{
  "n_layer": 8,
  "d_model": 128,
  "n_experts": 256,
  "experts_per_token": 4,
  "d_expert": 32,
  "d_shared_expert": 64,
  "activation": "swiglu",
  "moe_layers": [0, 1, 2, 3, 4, 5, 6, 7],
  "router_score": "softmax",
  "normalize_top_k": false,
  "routed_scale": 8.0,
  "balance_loss": 0.00218,
  "balance_bias": false,
  "n_groups": 8,
  "groups_per_token": 3,
  "init_std_router": 0.00698,
  "lr_router": 0.00342,
  "vocab_size": 7470,
  "norm": "rmsnorm",
  "norm_eps": 1e-06,
  "tie_embeddings": false,
  "optimizer": "muon_variant",
  "lr": 0.00638,
  "beta1": 0.95,
  "batch_tokens": [65536, 131072, 196608],
  "seq_len": 512,
  "train_tokens": 755400000,
  "steps": 6423,
  "dataset": "wikipedia_en"
}
Below are experts of layer 4 (counted from 0) of a mixture-of-experts language model. Rows are named router (the router's row for the expert), gate (a neuron's input weights, with its number), up (a neuron's input weights, with its number), down (a neuron's output weights, with its number) and show model dimensions 0-127. Each number is 128 + 24 x the weight over its row's rms, rounded and kept within 0 to 255.
Before each expert's rows: "comes after" lists some tokens at least twice as common just before its tokens as in all text. This comes from a sample of Wikipedia text that the model never trained on. Tokens count by the router's weight.

# expert 98
comes after: "ed ", ". ", ", ", "built ", "ted ", "es "
router [138 120 127 139 129  90 111 136 111 109 125 151 122 136 132 125 163 130 157 115  86  88 164 161 138 124 147 127 158 180 114 105 118 118 119 137 151 105  94 131 115 170 138 181 118 104  83 153 171 166 122 106 113 105  96 177 153 135 131 165 133 157 125 140 151 149 142 181 160 150 145 160 122 139 126 106 118 121 150 104 116 105 115 143 138 105 118  98 118 182 147 120 118 107  99 145 102  82  78 145 154  91 116 174 123 137 113 162 112 110 154 140 156 106 128 130  89 148 144  94 127 157 117 142 133 107 123 144]
gate0 [ 97 136 111 150  90 103 149 110  95  99 110 154 143 113 138 162 118  93  89 146 140 129 111 141 144 111 100 178 139 107 106  80 162  95 124 166  80 162 135  79 148 101 145 148  96 168 171 140 140 164 141 104 143 135 155  96 107 118 181 166 115 123  98 135 146 112 146 146 120 105 145 114 145 165 107 130 114  99 125 134 151 122 154 155 147 147 119 106 112 123 158 109 124 144 104 133  99  95 146 140 132 110 153 125 103 147 147 101 135 135  92 109 140  64 143 144 125 121 108 107 137 141 158 158 161 118 115 127]
up0 [123  91 130  93 159 124 100 131 108 174 135  86 160 155 109 100 105 134 148 153  75 139 125 140 103 128 147 105 125 146 106 124 127 150 175 123 195 126 141 148 107 124 146 105 127 110  90 162 155 136 116 156 152 117 109 130 125 131  92 116 142 144 132 122 127 152 119 153 150 128 117 153 100 104 147 141 125 146 155 146  84 124 151  94  96 119 143 129 212  86 144 151 131 124 154 102 141 138  97  96 123 159 130 152  95 134 125 137 112 108 137  99 145 168  85  98 103 120 134 119 107 108 155  89 111 151 114 106]
down0 [146 126 130 135 122 129 125 125 146 106 180 112 118 162 178 157 187 145  97 134 126 116 125 105 143 127  71 114 131 104 140  93 129 140 132 157 132 149 118 142 112 115 117 116 125 172 146 143 105 119 141 166 109 105 151  95 140 123 116 102 147 101 127 109 130 117 116 147 123 166 119  97 158 133 158  91  98 151 116 156  92 122 116  94 107 150 122 179 122  71 117 108 149 144 158 185 131 137 141 111 114 108 175 106 140 101 145 120 151 128 137 109 119 150 166 119  84 114 153 133 130 100 155 164 109 186 118 106]
gate1 [125 133 156 126 121 151  97 107 108 121 163 113 153 106 137 161 117 140 153 179 136 142 141 138 157 158 113 112 160 123 137 123  95 141 126 131 140 180 137  97 133 150 106 120 139 150 117 159 102  95 111 104 161 109 111 139 151 143 127 147 158 166 131 139 136  89 140 139 119 121 112 140 177 148 163 145 115 176  88 112 133 187 175  81 161 146 128 161 133 178 137 130 161  91 128 139 113  94 129  99 148 127 129 131 109 121 148  86 164 174 117  91 140 149 125  94 149 124  92 150 120 164 119 138 143 105 114 145]
up1 [ 95 113 100  96 128  93 171 112 159 131  87 127 149 123  98 119 118 141 105  99 138 131 140 148  94 115  68 155 106  97  98 111 109 139 128 141 103  98 144 128 117 144 104 103 107 142 146 104 119 143 143 137 129 121 147 136  97 133 137 113 134 164 107 106 101 149 133 136 147 179 112 119 100 123 122 135  95  88 128 142  86  59 123 131 115 125 124 131 110  80 142 118 116 209 143 117 177 139  84 108 134 117 139 131 155 125  86 137  94  95 111 109 134 123 127 134 114 131 115 121 110  71 112 124 131 163 100 109]
down1 [129 158 145 141 112 177 174 123 153 113 156 125 136 125 109 123 175 126 111  67 121 117 145 175 107 153  97 157 138 176 131 160 151 158 151 153 157 115 143 122 122 130  99 153 144 160 120 116 136 135 122 129  96 134 104 169 117 120 108 135 116 124 124  80 134 117  70 122 140 143 109 169 109 156 113 153 133 138 100 117 130  83 125 158 149 147  99 140 118 184 109 137 112 113  89 124 117 112 123 125 190 120 137 138 109  96 133 112 129 127 139 121 148 157 158 132  97 125 115  90 124 105  93 152 132 174 121  85]
gate2 [153 143 138 114 124 115 124 161 117 131 170 113  92 149 142 168 135 142 148 144 148 124 185 156 123 152 124 105 107 130 132 117 111 123 133 139 156 145 151 147 125 129 115 164 103 163 116  60 114 106 135 105 121 129 144 131  94 167  99 132 120 123  91 141 172 194 122 100 136 132 148 167 147 101 149 131 111 142 142 163 151 140 120 163 148  98 124  90 116 117 104 175 130 102 174 164 111 116 133 144  86 155  85  86 168 133 117 118 109 115 137 108 100 190 135 161 145 119 126 135 132 140 133 149 143 113 131 120]
up2 [109 159 129 100 100 162 117 106 126 122 142 126 132 139 131 113 140 179 117 124 117 127 143 108 150  75 138 144 121 115 126 128 138 113  96 102  99 106 121  91 102 112 118 140 128 123 141 173 115 134 114 175  85 134 114 134 160 102 203 122 124 136 156  88  99 111 137 153 131 112 122 112 120 154 130 114 159 144 147  81 109  97 144  95  91 145 145 172 134 135 133  78 134 115 128 133 118 172 138 134 164 139 148 145 128 165 165 118 119 167  87 163  96  94  86 127 113 121 156 122 154 173  87 125 113 145 130 114]
down2 [ 80 112  82 145 139 110 159  71 135 104  97 125 109 150 140 113 149 155 120  79 151 168 157  94 140 121 101 119 112 153 111 115 150 153  97 117 100 107 130 117  87 111 126 106 203 125 141 128 114 105 100 139 144 117 163  97 146 104  90 158 130 155 103 106 112 125 154 135 141 119 167 122 145  84  97 119 129 129 112 130 134 141 153  88 124 124 149 144 134  70 141  96 142 126 138 125 154 149 110 164 152 137 125 104 156 114 154 125 165 149  87 148 114 107 156 108 109 131 161 134 143 110 145 108 127  96 140 118]
gate3 [141 155  99 102 106 103 119 150 113 104 118 114 114 130 160  96 175 149 118 125 128 113 169 131 114 113 160 170 133 141  92 104 136  78 124 138 134 164 116 134 122  72 127 108 151  78 139 157 104 183 101 147 145  91 194 154 128 123 101 123 121  70 118 141 124 111 116 108 127 121 122 135  99 167 130 125 137 150 108 139 125 128 153 128 107  83 177 147 126 153 108 104 126 116 146 173 150 172  97 145 120 137 122 160  97 139 149 146 120 133 134 148 120 142 125 109 141 153 120 152 157 179 141 154 131 115 108 129]
up3 [108 135 149 139 141 139 137 101 139 140 141 134 102 168  92 127  94 126 153 121 151 139 101 134 149 134 120 105  99 121 157 158 121 158 113 113 129  79 160 125 130 184 142 181 112 144 120  94 128  69 142  97 101 123  54 123 132 115 127  96 130 149 136 116 136 140 167 150 133 133 133 128 146  85 147 156 114  94 167 101 143 150 116 120 158 180 101 128 142 107 123 152 121 144  94 106  97 104 174 156 132 145 113  63 159 107 135 108 137 127 125  96 106 138 113 159 139  98 149 116 126 122 120 105 146 138 161 139]
down3 [100  80 137  81 125 129 113 119 107 138 135 140 113 134 101 118 107 115 110 112 160 144 111 104  91  95 167 144  95 141  88 157 134 144 174 139 151 128 150 154 101 160 133 127 130 103 144 160 119  98 164 162 117 159 160 154 100 120  75 105  92 122 111 145 115 142 139  80 138 151 123 106  90 166 103 137 139 136 165 154 145 146 133 134 129 146  74 136 160  75 121 157 124  90 121 156 111 139 122 140 103  60 109  89 123  89 130 143 155 124 104 109 171 146 124 130 129 125 125 119 132 127 146 124 125 140 119 120]
gate4 [131 167 129  92 160 149 120 128 121 132 154 155 161 142 111 132 144 117 122 161  96 138 169 131 138 127 106 117 158 130 136 177 152 112 132 136  86 149 103 101 127  80 146  89 113 143 174 126 158 167 150 110  99 121 119 126 119 110 178 126  96  98 123  87 125 168 115 100 113 137 109 117 135 162  92 143 113  83 137  98 129 107 123 149 148 128 115 148 132 138 125 109 122 141 114 189 100 140 161 106  74 147 129 125 102  92 131 101 155 148  84 122  71 133 104 134 159  89 139 108 122 131 146 130 121 156 107 135]
up4 [134  90 134 127 145 189 147  99 115 139 123 133 117  79  96 131  81 127 123 109 142 162 119 126  94 163 137  95 140 135 140 174 149 129 158 166 150 109 107 114 148 129 127 125 138 164 105 138 124  84 145 121 135 150 117 111 121 134 132 164 135 141 108 122 107 101 128 121  92 139  94  82 106 124 137 178 157 198 181 121 159  97 121 119 138 119 129 180 117 114 101 134 139 134 126  67 111 133 116 116 185 149 122 157 115 112 140 132 124 103 113 141 139  94 120 122 113 149 114 118 148 132 142  86  99 146  98 138]
down4 [141 165 104 137 113 139  99  66 135 137 105 118 118 135  95 156 157 143 125  88 107 151 131 122 147 131 152 160 125 149 100 157 168 130 142 113 141 143 150 104  95 115 113  95 157 117 113 113  86 124 125 136 157  86 161 129 131 130 116 120 112 135 140 134 120 122 128  71 127 127 112 107 159 120 141  90 138 121 166 133 163 159 119 147 171 153 128 120 182 119 168 120 159 116 166 117 158 145  88  95 159 123 144 117 135 130 119  87 118  85 116 119 165 148 130 140 159 122 144 132 134 145  68 162 142 188 117 118]

# expert 135
comes after: ". ", "\n\n", "released ", "ed ", "end ", "time "
router [137 151 114 121 121  87 132 135  79 120  75 141 147 126  90 118 117  83 179 128 109  82 135 123 143 160 155 147 158 125 141 117 121 151 103 138 115 120 104 117 135 144 114 115 108 141 103 157 186 141 134 118 138  95  92 194 153 147 156 160 127 144 109 112 136 133 147 160 136 157 125 134 112 149 116 129 153 100 134 108 131  89 139 142 128  95 120 107 132 180 112 147 103 161 153 129  99  76 106 165 119 128 105 167 125 119 109 168 133 118 136 147 164  99 131 162 139 143 124 107 174 146 145 170 110 131 145 143]
gate0 [127 145 147 133 136 114 148 143 137  96 160 156 172 118 133 142 142 113 113 126 100 109 164 126 129 105 118 167 150  88 171 166 111 104 135 101 134  78 119 144 178 120 161 101 105 130 127 127 151 113 149 103 139 106 118 116 124 148 124 128  77  76 122 169 116 113 164 147 113 151 115 144 172 142  82 102  76 147  79 125 139 106 124 139 132 148 137 133 136 108 138 104 130 149  97 136  90 122 125 144 122 130 140 131  94  86 139 102 133  80 129 104 113 122 183 113 131 110 138 166 147 125 133 141  95 181  98 109]
up0 [119 183 146 123 128 100 128 120 149 168 118 165 144  77 121 137  92 114 110 121 101  98 135 109 104 113 114 150 150 120 157 141 109 149 198 121 122 113 112 120 133 162 119 100 127 161 131 133 132 125 162 146 108  94 119 101 123 150 106 159 133 133 126 157 150  75 125 126  95 125 137 124 127 135  81 103  91 147  92 147 122  98 142 131 110 166  69 109 129 125 121 105 143 151 126 131  98 104  82 139 126 107 154 149 130  81  76 127 163 123 127  96 138 101 126 129 125 114 124 142 112  96 109 162 106 183 108 105]
down0 [161  96 165 125 135 160 155 167 112 124 114 170 125 123  91 134 126 162 186 126 111 126  93 152 145 163 138 122 131 110 113 106 132 124 140 105 142 121 165 119 123 123 109 154 138 152 129 130  87 125  79 107  87 128 108 119 127 110 127 120 107 159 125 128 162 137 187 117 137 120 124 128 123 152 169 129 128  85 158 118 105 151  98 122 120 133 167 151 128 137 134 131 100 137 115 161 123 101  66 121 164 153 147 215 135 110 118 108 116 102 133 102  91 139  96 152 140 169 114 125 117 164 107 121 136 149 146 119]
gate1 [122 145 135 129  93 174 114 142 125 144 127 104 105 192 115  98 132 111  99  88 139 150 139 149  99 137 104 149 145  95 152  94 111 121 101 128 127 163 141  86 124 115 124 130 158 176 127 197 152 132 131 119 133 157 134 110  85 158 132 153 117 121 120 105 120 134 166 106 151 140 133 123 156 147 133 129 145 118 145 135 121 151 133 134 139 120 130 145  78 139 132 105  95 180 143 107  94 133 167 133 143 164 127 150 102 141 121 110  75 177 110  86 111 139 163 119 130 128 157  80 166 135 126  99 141  89 124 124]
up1 [103 151 132 139 104 159 114 138 156 150 108 132 107 166 120 136 122  80 110  84 144 165 149 124 131 147 127 130 165 117 155 102 122 126 116 171 134 147 128 104 119 131 147 121 151 146 109 194 185 135 125 121 146 173 143 149  72 112 125 117 120  79 106  99 109  86 148 146 156 158 116 132 163 153 138 115 135 138 143 128 119 164 159 115 120 126 127 150  75 161 137 126  88 163 143  96 111 138 159 120 135 119 126 148 105 133 144 151  98 193 133  96 108 126 130 136 118 175 133  94 123 125 105  93 128 153 120 133]
down1 [136 177 113 137 141 141 138 158 131  97 143 136 113 135 128 139 125  98 166 121  66 147 109 125 114 148 109 173 131 129 187 156 142 142 121 125 159 117 114  81 124 138 144 155 123 139 117 117 129 162 162 120 118  66 102 112  93 123 159 151 161 118 175 103 136 120 127 137 116 147 124 130  86 145 124 118 129  95 113 124 126 102 137 149 115 138 114 105 159 159  72 132 151 161 141  93 145 100 116 115 134 114 172 107 123 158 131 138 121  93 145 111 133 136  98  96 153 131  64 139 109 151  72 141 100 157 127 118]
gate2 [112 156 115 157 111 113 101 185 152 146 145 154 139 110 165 142 113 129 142 134 119 123 130 156 120 131 103 136 133 121 132 180 120 132 113 134  77 129 110  74 134 111 133 146 141 112 125 153 101 112 152 127 182 149 122 136 176 138 158 122  86 109 117 157 164 115 119 123 108 126 119 124 117 144 126 138 139 155 126 109 109 132 192 136 160 146 160 134 130 163 141 173 191 127 130 159 134 141 127  83  95 118 132 132 105 141 130 182 142 144 146 147  79 140 145  68 100 127 158 121 130 179 124 118 140 109 108 131]
up2 [124 143 108 128 156 120 138 103 130 179 170 181  90 128 134 122 129 130 117 134 184 149  67 131 122 180 140 148 100 141 103  86 116  73 165 114 117 152 130 172 134 127  85 133 138 142 161 116 129 106 164 123  77 169 116 136 155 131 115  92 141 128 121 121 112 130 101 148 120 149  91 141 116 129 122  91 149  83 145 118 130 160 134 146 119 132 133 152  97 111 107 128 128 127  72 116 101 127 141 122 152 135 110 121  87 147  76 120 132 106 137 107 133 134 138 134 146 116 115 146 128 135 103 135  92 139 177 102]
down2 [148 185 132 147 121 186 169 116 131 124 151  99 109  90 125  92 114 145 133 103 120 135 144 152  99  77 144 171 120 151 119 191 147 119 132 139 113 165 172  89 132 123  78 151 134 127 120 123 105  73 139 137 122 117 163 115 120 163 145 145 123 135 128 144  98 142 136 138  98 145 147 106  84 105 120 134 145 137 126 119 139 127 110 132 149 139  91 152 127 148 113  89 144 134 136 137 123 150 144 131 138 109  84  61  94 130 105 109 143 123  89 124 141 138 134 120 157 108 187 125 131 133 103 167 121 116 147 118]
gate3 [135 180 124 156 127 129 129 123 135 136 127 148 134 122 177 120  68 116 139 134 121 132 149 153 165 114 143 150 107  92 153 119 133  78 130 120 102 144 165 165 164  92 156 114 115 138 115 160  92 128 181 136 145 106 150 120 118 139 158 137  81 155 155 121 152 132 117  80 157 126  98 134 118  86  77 147 101  98 150 151 116 136 134 145 104  92 120 117 136 102 125 182 152 142 114 154 110 142 110 107  93  96 151 108 110 137 121 122 136 103 129 146 118 118 121 103  80 117  91  97 122 140 136 112 162 143 163 103]
up3 [153 116 115 119 140 126  97 192 157 114 159 147 135 159 115  94 132  97 102 104  76 159 147 186 118 131 136 105 130 122 116 156 127 121 185 128 110 107 100 118 157 139 148 151 132 129 139 134 132 115 140 113 110 165 137  81 101 120 145 120  99  93 109  98 151 135 178 146 153  92 122 176 146 140 128 148 141 109 115 104 125 101  96  99 108 141 106  99 143 129 149 102 100 141 120 117 116 121 141 105 130 146 115  83  99 120  91 116 178 110 140 141 138 133 154 186 137 134 142 140 141 107 148 154 123 168  92 106]
down3 [103 148 136 114 162 113 146 107 127 105  93 143  75 123 140 104 125 142 130 151  94 149 109 150 156  85 142 138 149 132 150 116 129 135 153 111 125 122 148 152 189 115 121 153 117  93 159 134 101 107 131 132  77  76 156 135 119 123  94 111  99 129 121 134 152 134 134  95 141 102 110 126 128 155 119 136 143 104 100 100 103 110 109 132  96 103 109 179 112 167 158 119  52 146 135 175 108 120 171 117 102 100 124  99 130  94 123 157 161 149 117 142 106 101 111 149 135 118 152 121 146 109 100 111 155 138 125  84]
gate4 [107 137 139 159 119 123 171 100 126 104  99 112 113 143  85 144 157 121  81 143 140  91  90 130 136 141 162 188 135  88 128 110 114  85 137 141 154  93 139 111 132 133 104 163  99  89 111 112 167 142 137 103 114  95 138 107 120 164 118 107  99 114 105 132 102 107 165 113  90 147 145 111 131 129  97 127 135 139 139 108 129  88 158 131 109 102 130 142 165 158 140 110 152 106 154  94 150 143  72  96 105 169 106 114 133 133 106 126 118 121 162  90 125 111 133 122 142 164 139 163 121 123 160 135  85 110  91 128]
up4 [114 121 127 136 130 177 144 113 122 106 122 119 188 155  93 113 104 143 149 122 176 140 158  99 104 104 108 140 124 101 166 142 118 117 129 143 143 105 174 122 111 112 148  99  99  96 112  76 140 121 113 123 150 118 130 137 142 145 143 106 111  97 155  87 110 136 168 156  81 136 165 104 135 107 144 133 140 154 120 148 166 127 155 117 136 157 126 121 128 112 130 143 130 158 108 126 113 131 156 141 154 151 110 112 136 193 120  97 122 115 174 122 130 124 105 179 146 146 133  59 167 152 174 116 108 112 144 133]
down4 [159 140 131 113 107 160 154 131 134 132 169 112 119 117 142 163 164 127 100 132 109  64 140 129 132 128 112 158  86 103 121 108 125 121 109 155  99 118  82 107 157 127 126 109 120 119 131 153 121 116 109 109 106 122  79 134 139 153 149 121 161 144 131 140 134 118  78 164 165 139 111 137 128 143 163 106  77 166  92 100 132 123 138 158 129 159 128 102  70 150  98 132 105 116 168 146 137  86 145 116 131 141 121 168 146 173 130 146 138 138 130 136 161 149 141 181 142 143  98 126 144 114 140 176 135 144 174 152]

# expert 134
comes after: " ", "0 ", "— ", "1 ", ") ", "% "
router [ 95  84 103 122 139 102 139 161 155 125 123 130 121 118 142 111 174 139 130 114 136 126 122 129 161 126 111 159 158  91 101 163  98 121 146 175 125 102  91 137 108 143 109 147 122 156  99 162 127 141  95 144 121 110 132 179 108 172 137 121  92 105  84 126 115 168 149 125 159 118 143 123  85 123  89 119 141 146 123 124 110 120 170 144 102 129  96 126  94 181 143  91 160  93 115 141 102  98 129 119 111  97 146 156 158 139 113 157 156 108 130 140 152 114 126 131 125 168 112  89 146 129  79 155  96  98 114 114]
gate0 [181 139 100  87 121 132 123 158 121 146 119 112 122 135  80 127 142 121 133 150  95 134 143 163 105 137 134 139 147 110  94 105 113 154 152  95  95 176 127 153 105 138 101 177 135 126 130 132 105  99 116 123 130 146  86 149 148 115 198 128  79  99 134 103 164 135 138 142 137 138 107 140 112 124 144  98 170 135 152 157  93 107 127 145 127 149 183 127 164 113 135  94 103 141 124 118 132 116 150 183 122 133 118 128 138 161 144 130 122  99 112 129 145 117 171  86 145 136 105 134 176 136 121 134 173 164 146 122]
up0 [137 129 145 166 151 179 111 111 119  80 115 137  87 114 123 110 147  93 116 138 106 150  98  75 122 132 115 169 127 115  72 106 118 143 143  98 144 116 128 142 145 111  95 150 106 125 143 100 133 128 143 138 118 130 110 128 107 129 154 161 134 144 133 128 127 115  93 131 126 157 116 130 151 116 121 126 118 148 164 147 147 124 103  91 170 101 132  95 126 171 163 154  76 125 141 125 150 140 114 153 180 176  95 130 154  88 100 113 125 164 129 166 164 173 126 165 123 180 131 134 148 115 118  84 137 116 126 117]
down0 [108 142  75 133  95 108 118 142 119 164 147 143  96 126 140 160 108 133 113  99 140 121 129 202  97 132 165  83 132 117 111 187 111 144 138 131  96 141 143 125 139 110 118 138 141 129 109 131  92 129 142 158  96 140 110 144 153 157 145 123  93 117 142 127 138 124 130 142 123 129 141 101 182  75  95 154 140 171 116 103 170 114 137 181 143 131 157 125 166 138 117 113 149  98 122 121  83 149  96 103 135 114 120 128 128 112 144 122 123 140 117 150 120  94 159 109 117 146  69 141 173 165  99 132 143 137 115 130]
gate1 [124 104 128 138 139 134 112 127 132 148 109 141 129 120 140 127 110 108  60 113 141  79  71 136 156  98 132 142 105  98 127 125 153 101 146 114 108  80 158 121 119 131 145 165  83 102 109 165 122  86 114 147  92 147 134 103 135 133 143 137 110 112 133 118 128  79 103 174 110 108 163 106 127 128 132 159 128 106  97 115 170  85 156 135 138  96 135 117 116 163 164 187 121 151 129 149  99 141 126  96 133 137 135 130 139 129 173  98 113 112 120 148 104 133 110 100  87 132 151 140 160  82 124 134 133  92  99 107]
up1 [122 135  97 120  95 143 173 132 154 106 148 106 156 104 150 105  95 113 154 129 110 104 151 162 162 138 156 124 113 175 119 138 134 141 144 133 153 116 136  88 110 179 102 130 138 154 138  96 137 167 122 129 154  92 122 184 118 135 170 139 162 105 143 128 171 160 112 103 104 172 107 131 161 108 122 113 105 150  99 114 130  95  98 114 143 147 114 127 132 108  96 155 129 108 109 112 140 147 106 111 156 152 147 126  82 132  98  93 151 186 103 131 160 142 144 113 136 169 111  93 107 132 137 174 126 119 117 139]
down1 [141 145  94 110 110  96  86 128 126 160  88 121 147 106 104 118 149 126 155 145 115 141 112 154 136 118 164 132 104 119 106 137 112 127 132 110 154 158 142 107 103 138 144 134 138 163 128 101 128 123 148  94 112 170  99 140 160  72 153 157 167 189 105 181 136 127 139 143 168  97 140 141 119 130 190 122  91 159 133 147 154 141  76 133 134 136 124 161 127 135 127 109 110 181 176 120 153 124 153 124 173 132 137 140  94 140 135 151 143 103 148 121 142 139 108 122 123 152 153 145 113 168 123 101 157 152 125 151]
gate2 [ 74 163 157 146 132 159  88 152 171 177 127 145 146 126 143 165 120 128 162 132 131 171 146 163 118 113 106 146 135 118 162 133 133 133 135 104 125 148 129 143 138 122 135  95 139 124 146  82  87 149 155  95 139 145 111 160 119 141 120  95 106  91 159 142 132 111 159 135 155 135 117 115 122 125 110  64 116 121 112 139 167 142 160 147 118 142  54 130 126 140 145 169 153 158 113 125 169 115 145 104 140 144 150 122 171 122  87 110 118 103 102 141 113 123 100 163 131 101 165 150 130 122 166 125 128 111 108 115]
up2 [104 120 131 122 137 143 108 162 167 171 135 117 141 149 134 150 113 122 139 132  90 128 145 163 153  90  95 133 116 125 138 125 130 118 135 111  98 126 106 128 109 126 174 167 128 111 103 106 109 144 126 118 133 130  82 162 128 127 104 115 110  87 119 131 161 132 127 114 173 140 123 105 128 141 107  75 101 171 161 121 164 176 171 161 132 126  99 138 147 135 131 136 109 191 135 139 114 132 149  62 148 173 150 111 137  93 132  81 114 140 126 116  78 139  99 138 153  85 156 137 113 127 128 133 110  86 110 126]
down2 [125 128 157 114 138 121 147 108  85 157 105 110 144 151 138 100 159 124 107 146 129 151 115 169 165 101 164 112 125 162  86 131  87 107 124 136 130 105 128 119 152 104  97 115  96 152  98  87  99 134  87 172  99 162 133 125 132 142 138 137 136 182 138  84 102 102 113 140 140 144  91  91 136 132 107 102 123  79 108 109 154 116 127 128 116 122 138 146  87 162 125  98 151 136 125 139  79  98 154 155 132 115 101 176 172  87 147 104 111 129 131 121 136 142 121 123 144 117 119 118 144 130 112 172  95 176 136 120]
gate3 [107 159  96 118 194 126 128 151 108 128 128 131 108 147 134 179  76 152 112 119 131 134 127 138 132 157 133 103 103 121 126 193 116 120  75 138  88 173 101 151 121 101 159 101 119 141 126 128 132 118 149 106 111 128 156 159 147 135 126 142  96 127 134  93 153 174 129  72 135 135 164 125 161  96 144 122 105 101 122 114 145 111  91  93 105 133 111 162 140 152 141 111  87 114 134 148 149 112 107 110  90 124 103 125 108  85 134 124 120 130 103 146  75 137 147 161  89 114 128 155 122 113 147 123 150 129 147 155]
up3 [173 124 152 103  82  92 120 150 109 107 122 146 125 132 134 111 151 156 106 150 110 148 116 117 138 134 126 167 113 103 131 119  98 154 143 102 128 105 113  96 137 152 103 128 100  73 121 152 125 114 126 147 120 141  88 105 145 136 133 132 154 117 125 154 147 124  92 166  94 127 146 140 117 112 113 179 142 164 147 158 107 129 176 153 110 108 127  88 123 103 102 131 176 164 151 111 121  94 132 138 132 127 136 142 140 206 101 173 125 166 100 163 155 100 119 177 146 122 138  97 113 118 139  93 130 100 140 117]
down3 [123  91  92 133 126  97  94 148 158  53 140 127 108 127  67 146 128 106 116 138 111 139 121 121 119  88 178 113  93 123 145 117 108 119 153 147 144 153 145 127 127 154 109 161 126 120 125 123 113 133 133 110  72 141  98 131 130 122  89 165 160 129 138 112 131 119 154 161 140 110  67 141 113 114 119 152 148 143 157 137 133  67 168 134 113 174 146 116 118 125 122 129 143 128  72 123 122 125 128 210 155 151 114 131 114 129 146 135 124 132 145 105 138 127 117 118 115 163 123 126 171 116 129 138 114 166 112 120]
gate4 [158 113 102 145 104 158 134 153 111 114 112 138 128 149 146 152 110  88 117 111 106 112 141 124 113 151 130 117 107 100 164 158 161  75 143 112 137 179 178 135 112 102 134  91 134  63 126  80 139  99 134 158 119 103 108 162 149  97 164 134 136 118  99 147 127 148 133 133 159 120 107 163 116 153 140 131 104 102 154  95 175 127 129 132 143 142 130 124 138 113 159 151  98 134 120 129 134 132 104  82 120 151 117  93 148 142 141 136 124 134 159 100 173 175 119  76 168 143 100 131 133 171 148 103 133 143 138 149]
up4 [163 124 123 120 127 125 136 187 139 111  95 150 128 126 148 136 140 140 102  90 122 133  99 141 103 115 136 108 123 100  84 146 115  55 116 115 125 170 183 122 154 115 108  85 126 102 141 114 131 110 168 135  81 103 126 100  67 147 116 128 123 112  68 171 166 123 105 123 132 111 110 162  96 132 122 127  92 101 128 140 132 125 119 142 115 107 157  92 116 120 135 109 137 164 109  95 148 142 106 107  84 103 120 147 134 148 142 131  90  76 135 119 130 134 155 108 116 147 103 134 128 109 135 116 112 135  96 158]
down4 [166 124  99 147 129 149  92  97 100 104 146 155 145  78 120 127 111 109 115 113 145  98  93 124 123  91 109  96 112 146 128 125 179 117 139 145 112  96 119 130 152 129  98 105 112  98 134  94 132 158 115 127 107 131  84  78 110  92 102 111 161 158 169 126 153 113 148 138 119 163 132 138 135  99 177 136 120  93 152 137 127 109  81  96 114 169  93 146  93 106 104 132  98 103 136  85 160 138 138 109 129 129 109  76 133 151 100 148  79 131 124 122  85 126 131 114 140 157 131 112 121 134 124 103 139 113  99 115]